config.yaml
num_hidden_layers: 9
hidden_size: 128
n_experts: 64
experts_per_token: 1
d_expert: 320
d_shared_expert: 0
hidden_act: "geglu"
moe_layers: [0, 2, 4, 6, 8]
router_score: "sigmoid"
normalize_top_k: false
routed_scale: 1.0
balance_loss: 0.000102
balance_bias: true
router_logit_norm: 2.0
router_bias: true
init_std_router: 0.0366
lr_router: 0.00104
num_attention_heads: 4
num_key_value_heads: 4
head_dim: 32
vocab_size: 2048
norm: "layernorm"
norm_place: "pre"
norm_eps: 1e-05
positions: "rope"
rope_theta: 10000.0
rope_fraction: 1.0
qk_norm: false
attn_scale: 0.177
tie_word_embeddings: true
parallel_block: false
init: "normal"
init_std_qkv: 0.0483
init_std_o: 0.0114
init_std_up: 0.0483
init_std_down: 0.00721
optimizer: "muon_variant"
learning_rate: 0.0073
lr_mult_up: 1.02
lr_mult_down: 1.5
lr_head: 0.00849
max_grad_norm: 2.0
warmup_steps: 200
schedule: "wsd"
decay_fraction: 0.786
decay_shape: "linear"
final_lr_fraction: 0.02
batch_tokens: 65536
max_seq_len: 1024
doc_mask: true
train_tokens: 400600000
max_steps: 6113
dataset: "wikipedia_en"
Below are experts of layer 4 (counted from 0) of a mixture-of-experts language model. Rows are named router (the router's row for the expert) and show model dimensions 0-127. Each number is 500 + 50 x the weight over its row's rms, rounded and kept within 0 to 999. Numbers have three digits each.
After each expert's rows: "comes before" lists some tokens at least twice as common just after its tokens as in all text; "mostly gets" lists some tokens that are sent to it at least half of the time. This comes from a sample of Wikipedia text that the model never trained on. Tokens count by the router's weight.

# expert 45
router:405576440483578508448594527551525448487552565559438485477516552511528418497511373540533419513467511553504457491466465390557496556499419417477454492469509568509521496609421441570520563510503439405392497514467518428463519527491517509451401530502519479548558528515562554586531518512471435517565443449470516557551511427527479436454416500493517428472489579525486468526566542522439432524545
comes before: "19", "20", "born", "C", "18", "S"
mostly gets: " (", "(", "[", " [", "c", "—"

# expert 53
router:464469493561615504501472476560520547470452543525416517524575493514524471530510400523481516479511494483470470556501573490462477447576463406526481526390495567436487522589492480443563505421548422427600487468504454472393497453415461576479543551545542485447422481437562420523525516549537485491469437504580467511471464594524498551549541538531476451524497525548558428496546469531523612648543
comes before: "A", " |", "S", "C", "L", "T"
mostly gets: "RA", " League", "S", "R", "ajor", "D"

# expert 30
router:497468505447496461578540450498543536384506556486432483473580589482566533521471495660540551397508507496549478549534443490481532489417410501425539468542428508469533501567509542523496508536520420547476500457499556566523558488547465535451559388444532470501566439391487593425492407506525498505501468403413473495496461454516433461478528596575461474477453522555560453527460530487454456457454
comes before: "|", "-", "|---|---|---|---", "===", "The", "|---|---"
mostly gets: "==\n\n", " |\n", "|\n", "===\n\n", " ==\n\n", " |\n\n"

# expert 38
router:466579489562574508467498536584488449509582596440495534476522544435527515452549402568487516495477510515464497515509512453610552519514428533495575515494424520469608502528478411523430522569564508488443557493563548644524593563486532464626484451511422414575555492538455564501452563461536453515509520485534560456569496493481517500447509404454515501429501459444491528533504580510501463570579
comes before: ",", " of", ".", " and", " in", " were"
mostly gets: "s", "-s", "ures", "ects", "its", "ents"

# expert 13
router:531499452523513561465476487490538428438578522518559516537479420429598519577546426470473523486440473488438483421397493521532476547490489392534480473551535485583473488503560503556477501545440632480546476530558523552524458556496521480525518412439573460532393555479470443461517518500467552475528383428407488462458505434632492470536501481552562485414536492544485465496590498577548444482422
comes before: " of", ",", " and", "ion", "ical", "==\n"
mostly gets: "ism", "ution", "isc", "istor", "ion", "istory"

# expert 31
router:492556625533513474408452537530534465532597575505521521463458527469474519521585516542444465490570450412526478539512511501484584497510434436512549528517450537555530420554507544490586430555466519450492524484476381450475548548434481506548407407446467545524498510524428433462405605447438498555487491413594530504587477439442483517405514503398536549467488449467554511476511512517535419471485
comes before: ",", "hip", "ey", " of", " and", "\n"
mostly gets: "ers", "ings", "ks", "ors", "ey", "ots"

# expert 2
router:503554453519556502486544496514499517514492520532584509487514572500501374410470464558479482445448446426553517454498502588514589446595496561532456413451553563476574564441551533454448507594533542514518514483472422535455550462539583407490586512404434448460542411416437477556551420548531506553461432511547516386499560468412475514500518461555502473514434465463484478506425461479498501513579
comes before: " by", " to", " in", " the", " that", " as"
mostly gets: "ounced", "ated", "arried", "ized", "ended", "ured"

# expert 22
router:514507474456564478554463532437520487513540524473494412610414506566531580545485566506499337450499491509539465517424454535512447520503590436500458430444425522493471586549441533509391543457491588517538536458541498550478480438631457488492460450526478495597481481529551394458520419388556524494500518429474484398409522495550519464472507523596515503544516529508525543565453490538511515506519
comes before: "ed", "ion", "ation", "19", "ing", "20"
mostly gets: "stit", "oci", "u", "press", "ribut", "irect"

# expert 35
router:466403509492482406538443442492461477559479594505500491511378587515588514490537521483504433529469583456469440459444508455537527547474502562440554510576523440548395506452460573486347504490491554429536502517499508588525475517485418409568494515439454464584502507501525479483397549519526521471494580601528538531563456497477496485556383512479560572480457535499536487462490521527490395476441
comes before: " ", "==", " The", "In", "The", "==="
mostly gets: ".\n\n", "|", ").\n\n", "==="

# expert 36
router:489477498490441464554411531458521519544443508500514523428479412502487464479443611455564576557469429531497577524525444465468495428536598526410450451406630535505417510524514513448475466463577507481595479514400513498538538474568511479462531627396439506465609510559535524504559425589474468548447563549524545472505546542406530496582473514510450500544523504445490507463459540487507512549468
comes before: "0", " |", ".", "%", "–", "5"
mostly gets: "50", " were", "42", "45", " Paul"

# expert 61
router:462437521477489587513491440507498554498434494498525521549501604616445523513533516504439527474594523437602482543507477470375378536553446553613554540549504508529403509485498513446453564470538450455435594520503447418553529490555516459494451501540521488547477501399540483513479552504498507456579523609511481510503512563486383497518459554561481469498497531516404506497499463451519420622449
comes before: ":", "-", " ", "=", " /", "20"
mostly gets: " •", " Total", "ersonal", "ordin", "ceed"

# expert 10
router:567525457529399513491485397524449556458506447430545513394522521405637499582586470488527546561617461409445494479493479513502556475518431545498445606551473351479525449475526580470552499492474489522553497508467539475541403518516499460474589496430490462545447489447523465558552539465574471597522571516483517438465574530473447539480507523424527475512499550517513539419478494544455517472506
comes before: ",", " in", " of", "ly", ".", ".\n\n"
mostly gets: " season", "ently", "ically", "ially", " However", "ately"

# expert 6
router:413467544452609449452495429459418414458517550511517523496552613528521550481449457492417443478537465510458414470481470475432492612522436552502472570571472472457580531536463489505521651521452564552497542498503396524399488506472514482498535510483495510522449555521360486462487513482489487505491447496499487522605538439595546547446448486444427542542576495497455529556584439491463542508511
comes before: " ", ";", "ether", "g", "ory", "\n\n"
mostly gets: ";", ");", "g"

# expert 11
router:506485597532492542458504477589453468411425495509532504502510555504592565573557434535399491459489553501536463553517494460484466586471472425536529499469491454511509434386568534443453584522459542489500534455452468508497475553482474477513439458516503493629405466480408481451458525437585425445486432521433446444500446470572610539535482459471542501551471464471529638525466407503489522447559
comes before: "h", "er", "n", "s", "e", " |\n"
mostly gets: "ap", "ag", "og", " develop", "ip", "os"

# expert 24
router:466535575528433464498465492466471405548441510575516492461491552549486438454461487580534456492532573533581469512502484453571535438527525486545399510521538543442518582538559469449541405528420540520519445517522487458502579513508552542420539576438442451474544431540567543487575647564449529416427488452477516439497501544502397542533463570426480483502540493483421537415463450560490472600503
comes before: " of", ",", "s", " in", ".", " and"
mostly gets: " city", "ailway", " house", " high", " school", " station"

# expert 41
router:416529517521556525521534484473558534521602560576514558535485513431497559487469512456457412514449532522456526500520476488549413522558537477498481457545485543534571484581545418419524423554485515445491448447431456421518545499505499496415432424536546565405376580477501516524466552538480498570435595560539475554437506457600451559482450518552476444528523488430572610432550549481521497423465
comes before: "ed", "ing", "s", "ial", "er", "y"
mostly gets: " offic", " kill", " death", "ourt", "andid", "oll"

# expert 20
router:440543516433504514435543501456393547497480453451440479518502404583489538537545371459454436519590552535375597411480559467559520539515457391539590461501462548560578458462460502488539485525479499443535461575461453523469529527538534520540440527507537539506475474482535480534481421504433541457538501558457450550535466470433605601542467493574535554467553478542441473518476485590502581515455
comes before: "′", "W", "″", "″N", "°", " |"
mostly gets: "°", "′", "″", "″N", "°N", "ab"

# expert 43
router:463449465509449534519422557472520495492390483532507487457503487549446464455429599476591588573444462510487573558543445486459504428430601550440422468438619521459411573533486489468460474452544464518563475533420491484539517465540546504480517592419447523484628491552497550495560462569525456519491569499584474496477557538414481482589410536536510526559535514410523472453497534478487523513437
comes before: " the", " ", " a", " his", "stit", " an"
mostly gets: "In", " through", " In", " into", " within", " in"